{
  "lr_router": 0.00165,
  "norm_place": "pre",
  "init_std_o": 0.0368,
  "init_std_up": 0.0329,
  "schedule": "wsd",
  "final_lr_fraction": 0.1,
  "max_seq_len": 1024,
  "doc_mask": false,
  "max_steps": 7113
}
Below are experts of layer 6 (counted from 0) of a mixture-of-experts language model. Rows are named router (the router's row for the expert), gate (a neuron's input weights, with its number), up (a neuron's input weights, with its number) and show model dimensions 0-159. Each number is 50 + 15 x the weight over its row's rms, rounded and kept within 0 to 99.
After each expert's rows: a language model's description of what the expert responds to. This comes from a sample of Wikipedia text that the model never trained on.

# expert 5
router:36 59 47 72 53 39 39 29 59 51 72 63 40 53 84 69 52 65 50 36 40 37 38 66 67 65 34 48 52 36 40 57 38 45 50 63 45 45 27 54 44 31 20 35 56 53 38 76 37 51 42 57 78 79 62 49 57 43 33 55 57 50 74 66 78 54 51 84 62 71 41 58 46 40 68 26 36 57 32 27 49 38 40 66 77 45 14 56 28 45 72 31 41 57 80 76 52 68 57 63 56 32 41 70 38 76 46 65 50 67 68 56 46 26 44 45 54 55 38 40 58 34 44 45 49 54 28 43 19 61 49 38 57 28 55 45 16 78 50 12 66 54 65 58 43 42 58 33 72 58 61 41 56 53 33 45 52 35 39 62
gate0:56 00 66 41 59 38 35 66 54 55 50 41 43 50 65 47 53 64 45 41 43 34 49 42 46 64 28 56 29 43 50 87 58 60 38 51 51 46 58 36 30 40 50 35 44 51 36 39 35 51 27 60 53 58 61 60 40 55 37 54 77 51 79 10 68 75 77 43 51 70 37 21 20 45 64 53 26 31 41 49 50 68 20 39 54 20 30 45 46 51 47 62 64 47 45 48 38 32 58 49 54 54 48 70 39 28 33 30 63 66 59 62 48 36 48 80 59 45 30 44 63 58 60 65 39 50 53 52 48 27 45 31 45 40 91 60 45 50 37 53 71 63 56 91 52 37 55 45 42 33 46 66 26 50 35 47 38 15 33 50
up0:32 24 50 57 55 61 38 59 66 38 43 49 41 47 35 50 27 62 39 21 71 64 53 55 20 58 37 31 42 22 32 56 86 35 59 58 66 43 53 66 58 28 37 53 05 65 56 62 35 65 49 63 45 23 50 43 10 55 58 11 60 45 62 42 71 46 56 70 58 62 42 34 44 49 51 49 26 65 50 52 52 43 70 67 55 61 51 54 67 66 85 59 27 47 42 75 78 56 28 10 42 42 39 49 48 75 27 36 59 44 53 34 55 28 53 52 46 53 55 61 58 30 46 52 44 66 51 52 33 55 24 74 54 49 44 28 72 63 64 62 71 36 56 69 56 33 44 47 44 41 46 46 48 60 71 51 51 27 49 35
It responds to: Authorship and arts phrases

# expert 11
router:53 53 59 49 48 35 34 54 36 62 64 46 33 52 87 72 53 62 79 34 61 59 46 72 60 75 22 57 85 63 26 28 30 78 44 70 44 66 26 57 42 64 52 52 52 51 26 61 43 38 43 39 67 59 30 46 50 48 61 47 49 24 42 61 48 38 61 71 58 57 73 47 59 37 54 38 41 41 11 39 18 52 55 39 56 60 46 54 32 77 72 57 38 54 69 60 57 78 55 55 58 53 32 48 05 42 42 63 66 54 73 51 28 40 36 51 26 37 73 59 63 41 46 48 50 67 23 47 45 46 50 47 79 18 40 32 29 59 55 37 75 57 52 35 51 26 46 60 71 59 52 76 42 58 39 41 45 54 50 43
gate1:62 63 54 70 51 11 31 23 45 67 59 57 63 55 43 84 56 40 76 59 39 57 22 43 79 53 40 71 43 73 58 43 61 81 48 47 40 47 38 26 41 32 51 51 57 57 63 59 40 44 88 32 57 59 53 48 48 62 09 14 38 63 35 49 59 46 76 37 53 47 45 48 44 42 44 43 46 71 76 28 69 76 47 54 64 60 62 64 43 59 22 42 51 53 65 64 57 51 45 67 44 49 39 44 31 50 25 34 73 52 33 67 60 39 52 21 38 66 51 44 68 38 32 77 42 52 19 56 68 54 66 36 44 38 46 59 44 44 35 64 60 60 42 61 45 64 44 21 36 74 38 55 27 71 49 54 53 74 62 58
up1:38 47 54 36 56 32 31 60 24 43 58 47 60 54 48 46 40 68 44 62 57 31 40 53 46 47 46 41 36 26 17 60 41 44 81 50 27 66 55 47 33 58 45 49 33 58 53 39 49 74 40 40 50 48 55 70 60 45 68 46 75 57 62 44 67 43 53 65 01 84 24 66 63 46 53 27 66 43 87 24 63 50 59 39 62 62 35 42 61 32 33 48 40 23 32 68 75 30 38 49 69 94 48 56 64 41 42 44 36 32 48 64 44 60 23 38 65 70 29 40 61 65 43 60 35 16 54 63 59 18 55 68 30 54 44 50 60 66 53 62 41 53 45 60 28 40 35 58 64 42 52 44 22 44 64 64 47 36 41 46
It responds to: Table pipes, taxonomic endings

# expert 49
router:32 73 30 55 55 36 40 39 34 48 64 42 48 63 52 76 66 48 48 31 30 64 47 61 61 59 23 28 57 44 47 48 43 58 39 63 31 61 35 58 54 58 47 26 51 37 56 34 43 42 24 72 64 72 48 35 61 43 66 25 57 64 57 46 59 43 86 65 56 66 65 46 38 45 74 40 48 48 41 60 40 58 29 26 66 62 51 48 42 46 75 32 48 74 78 76 56 58 69 62 57 56 40 54 22 67 41 49 52 84 87 57 13 26 35 48 58 42 63 32 72 36 42 35 57 65 16 47 56 48 51 45 78 24 48 26 07 55 57 25 55 48 55 37 57 40 43 59 57 60 50 52 66 52 57 62 36 47 26 44
gate1:23 63 42 47 71 40 62 52 36 46 49 58 30 52 50 56 11 41 65 43 54 47 53 66 48 52 56 50 90 40 61 51 36 61 56 27 42 66 26 45 59 43 60 21 50 55 47 48 38 56 40 46 70 84 56 32 23 42 44 59 67 36 50 88 41 32 48 68 49 22 50 64 37 38 57 46 99 41 72 46 52 43 61 62 55 67 61 39 66 40 57 44 54 37 55 64 48 75 42 49 52 59 51 39 60 66 64 33 37 49 44 54 28 56 61 85 49 37 39 30 43 40 28 45 47 73 54 29 54 33 36 41 11 49 35 88 42 27 65 43 53 45 44 65 71 69 64 46 39 51 45 50 40 58 31 55 24 54 44 18
up1:58 53 79 37 36 61 63 48 41 34 72 50 48 74 46 38 34 53 57 65 55 52 55 80 65 82 45 67 63 40 66 51 45 50 78 51 40 46 44 21 51 40 63 66 38 58 73 27 67 32 43 44 44 84 59 30 49 41 44 40 39 49 41 30 52 23 33 34 19 53 31 73 52 46 36 46 62 32 47 36 69 66 27 41 41 54 51 31 48 42 42 64 65 60 52 59 63 68 44 51 51 80 65 58 37 49 23 47 40 43 65 35 52 34 32 55 30 59 52 25 48 30 39 52 78 70 53 42 58 45 79 77 43 54 47 85 34 64 53 48 62 26 12 32 63 45 75 64 45 42 55 52 55 55 90 56 31 52 61 62
It responds to: Name-internal syllables

# expert 60
router:39 54 52 62 73 24 40 41 56 54 72 35 50 51 69 70 76 60 48 33 71 34 36 79 65 73 45 61 80 66 29 27 32 54 52 66 49 47 37 24 24 38 27 19 61 62 22 46 26 50 37 64 46 58 33 40 65 37 34 32 51 46 42 67 60 55 66 53 35 42 52 46 47 25 61 27 52 35 40 54 43 41 59 60 36 40 38 41 21 48 60 38 41 49 73 60 49 53 69 67 61 64 54 56 04 53 50 47 53 49 54 70 56 58 57 10 52 35 69 42 65 42 53 43 68 58 22 66 66 61 56 42 70 30 50 44 32 60 65 49 73 56 65 29 56 22 42 33 45 67 71 60 70 35 30 62 47 45 37 57
gate1:40 13 24 66 60 37 46 53 66 60 28 48 44 50 60 52 52 41 64 62 42 11 45 16 50 58 34 60 25 56 40 67 65 49 35 58 60 55 26 38 21 42 33 40 38 46 24 63 34 41 60 84 39 59 51 29 37 43 52 62 34 64 66 29 35 75 71 42 50 39 68 64 64 51 81 34 41 59 40 54 54 24 55 70 55 45 58 55 27 56 56 46 72 68 49 38 47 52 69 74 45 19 61 53 48 64 39 45 48 49 63 53 06 52 38 41 15 64 49 49 41 72 46 76 59 49 58 39 42 42 43 23 36 36 39 49 55 54 79 35 47 48 77 63 40 70 44 41 70 49 42 39 54 53 27 33 66 44 59 42
up1:35 50 24 47 26 57 32 44 55 55 50 10 67 66 50 56 60 38 54 48 55 16 64 68 44 51 48 63 35 49 50 37 44 62 59 56 38 65 30 44 33 36 31 21 57 47 58 61 31 41 28 85 41 50 53 25 31 27 45 51 81 72 45 27 39 24 59 52 67 64 81 42 54 63 83 31 39 60 51 53 46 37 66 70 40 33 45 45 58 57 27 41 63 58 53 64 23 40 64 63 32 67 50 66 42 73 40 48 48 48 42 42 34 58 78 30 19 61 48 44 49 67 45 49 50 74 59 48 56 48 42 32 41 62 22 36 51 58 44 64 78 44 50 53 42 71 16 61 45 63 38 71 67 50 57 45 26 16 56 46
It responds to: Continuation after short onsets

# expert 42
router:53 55 47 56 55 32 34 35 51 51 55 58 54 45 72 56 59 47 54 34 56 50 35 64 61 56 34 49 65 55 34 50 45 62 48 74 54 60 33 54 41 66 48 34 62 51 48 46 44 38 55 55 58 53 49 38 68 47 32 44 43 40 19 73 61 54 66 77 70 49 54 41 38 31 64 30 54 43 43 33 45 41 39 59 28 54 37 47 43 64 96 52 70 54 95 66 29 71 70 75 44 39 47 48 17 46 47 47 82 92 84 36 51 45 50 43 51 29 59 32 75 43 60 47 50 75 26 56 46 59 40 19 69 00 40 39 36 40 72 57 44 39 53 45 59 28 65 48 59 72 46 66 55 48 24 63 53 56 59 53
gate1:50 30 50 65 47 45 50 78 22 51 66 41 61 34 51 48 63 63 46 21 33 60 67 45 63 39 33 60 51 15 22 36 58 70 44 59 80 35 49 58 30 66 45 40 37 40 72 73 53 42 62 45 43 58 75 53 89 54 35 39 53 33 31 67 66 23 31 54 53 39 69 53 56 65 60 42 43 51 45 81 55 45 49 50 34 38 44 63 48 59 65 43 71 60 54 64 51 42 22 42 40 65 60 26 56 31 25 29 74 48 61 39 56 23 48 52 50 40 29 61 62 71 52 65 31 56 49 70 25 60 68 73 45 53 36 61 53 30 47 39 49 59 68 55 41 43 64 65 41 47 78 75 28 45 37 90 59 54 29 73
up1:61 87 26 80 60 59 48 23 47 45 52 49 60 51 56 40 23 62 31 46 47 46 53 44 47 53 65 47 47 29 52 60 54 52 64 37 44 78 65 40 48 22 65 39 59 65 55 36 56 57 61 33 59 51 35 61 28 40 58 69 36 62 50 31 97 70 68 47 54 66 28 57 41 56 26 58 39 57 56 42 70 42 69 48 60 63 69 49 45 46 32 57 28 71 49 54 57 34 32 57 57 74 30 65 58 27 76 72 28 55 42 44 70 89 47 46 22 12 34 66 60 51 75 53 43 67 48 50 71 45 43 33 51 66 35 51 46 58 48 59 58 31 30 52 45 61 28 39 25 58 66 57 51 55 52 47 54 18 65 21
It responds to: Table pipes and newlines

# expert 27
router:59 57 62 55 53 42 35 59 64 47 69 39 46 61 64 53 56 48 53 53 55 37 47 74 48 73 17 31 73 81 41 67 46 72 35 66 46 45 37 44 41 62 34 32 43 48 39 58 31 29 41 57 66 64 51 53 74 27 22 41 55 67 48 54 47 45 57 68 40 71 40 56 32 41 50 41 70 52 45 60 57 44 36 26 63 62 31 42 27 67 59 59 42 61 65 66 61 58 55 63 53 30 51 69 24 63 56 59 75 80 66 46 37 41 32 24 52 49 59 16 86 49 48 53 59 51 00 48 39 52 73 50 77 26 46 33 24 72 42 38 67 30 55 54 65 27 39 57 76 66 53 50 71 71 60 44 40 46 39 58
gate0:64 19 65 34 30 36 49 64 62 70 57 52 42 62 76 46 32 85 21 51 48 46 67 19 72 29 31 38 34 62 52 42 21 54 51 69 40 28 47 48 44 77 52 76 48 19 51 34 53 31 52 32 41 65 38 23 60 58 18 66 66 75 58 41 48 41 58 72 84 55 78 35 54 46 55 56 72 66 47 48 54 63 33 58 36 54 38 44 38 41 42 53 66 55 41 39 33 61 37 38 44 29 67 35 52 55 45 54 38 28 39 86 71 48 82 55 68 39 47 47 84 58 40 54 52 48 54 50 49 83 52 47 54 42 46 73 50 48 55 33 52 61 78 60 58 52 65 46 60 58 43 36 68 64 33 30 52 57 43 45
up0:69 50 39 43 43 53 49 68 28 43 55 63 46 51 28 57 30 30 55 52 58 85 33 54 27 53 41 50 54 53 84 38 66 78 59 62 41 51 47 51 72 41 48 39 52 75 47 72 46 53 61 68 32 57 69 67 52 53 40 53 69 17 49 35 73 65 37 28 58 71 73 42 38 42 55 45 42 49 45 72 42 49 59 47 47 65 52 48 74 31 58 73 89 13 56 49 69 43 41 39 29 57 42 38 48 64 62 70 55 37 69 29 74 23 41 50 44 49 43 52 31 31 43 23 54 69 53 60 79 69 43 53 27 47 43 55 52 44 61 53 43 38 04 58 35 53 66 46 69 56 52 49 63 54 58 39 62 42 74 93
It responds to: Slavic and Cyrillic name letters

# expert 59
router:55 76 49 65 44 33 32 26 31 51 80 62 50 87 74 41 74 50 56 51 70 39 43 80 62 68 26 65 61 70 64 48 46 53 54 64 43 27 43 36 32 53 21 45 59 72 40 37 31 27 53 64 61 68 55 58 61 42 50 41 52 38 47 57 42 75 53 56 56 46 28 50 46 16 52 28 57 42 34 62 34 47 40 38 49 64 58 52 20 51 66 52 45 47 72 60 70 74 58 60 62 55 43 63 12 53 47 48 62 70 45 44 55 29 31 22 60 40 76 32 78 28 43 47 49 60 10 62 42 32 58 51 62 28 48 57 23 66 53 25 56 45 53 34 49 35 35 28 37 64 52 66 47 41 39 58 48 38 41 73
gate1:49 66 65 56 71 43 72 43 71 38 40 34 95 29 42 60 78 72 43 57 50 35 42 59 54 57 46 31 65 51 57 55 14 84 39 50 77 40 50 48 44 50 46 34 65 46 34 50 26 66 65 55 50 54 56 49 32 59 72 36 45 55 38 51 43 77 42 52 79 49 27 68 31 61 19 69 72 34 46 60 56 68 58 30 68 55 28 52 37 33 64 57 51 60 40 40 59 77 21 75 46 64 55 51 24 24 59 58 49 64 40 63 40 63 23 22 39 51 61 48 70 56 53 64 66 48 37 43 74 47 35 41 56 48 60 68 41 58 58 53 52 27 58 52 23 76 44 68 51 75 67 51 44 73 56 63 74 50 60 57
up1:43 72 19 46 51 62 63 20 16 50 59 22 47 72 39 46 65 49 74 68 61 53 62 21 62 64 44 30 42 32 39 49 49 53 59 44 71 35 55 61 37 31 37 54 82 11 35 49 65 63 58 56 46 53 63 39 64 48 63 38 39 22 52 24 46 44 52 55 62 14 39 54 40 41 34 27 62 49 63 42 37 68 33 43 62 25 60 64 48 67 46 56 39 61 50 53 60 48 57 53 43 51 65 46 72 30 51 40 61 52 82 62 51 38 45 72 68 40 50 51 79 52 36 49 33 47 45 40 54 47 21 29 61 47 95 44 51 35 65 56 33 72 59 61 66 65 45 30 68 44 46 71 39 58 75 39 45 38 18 39
It responds to: Word pieces near Cyrillic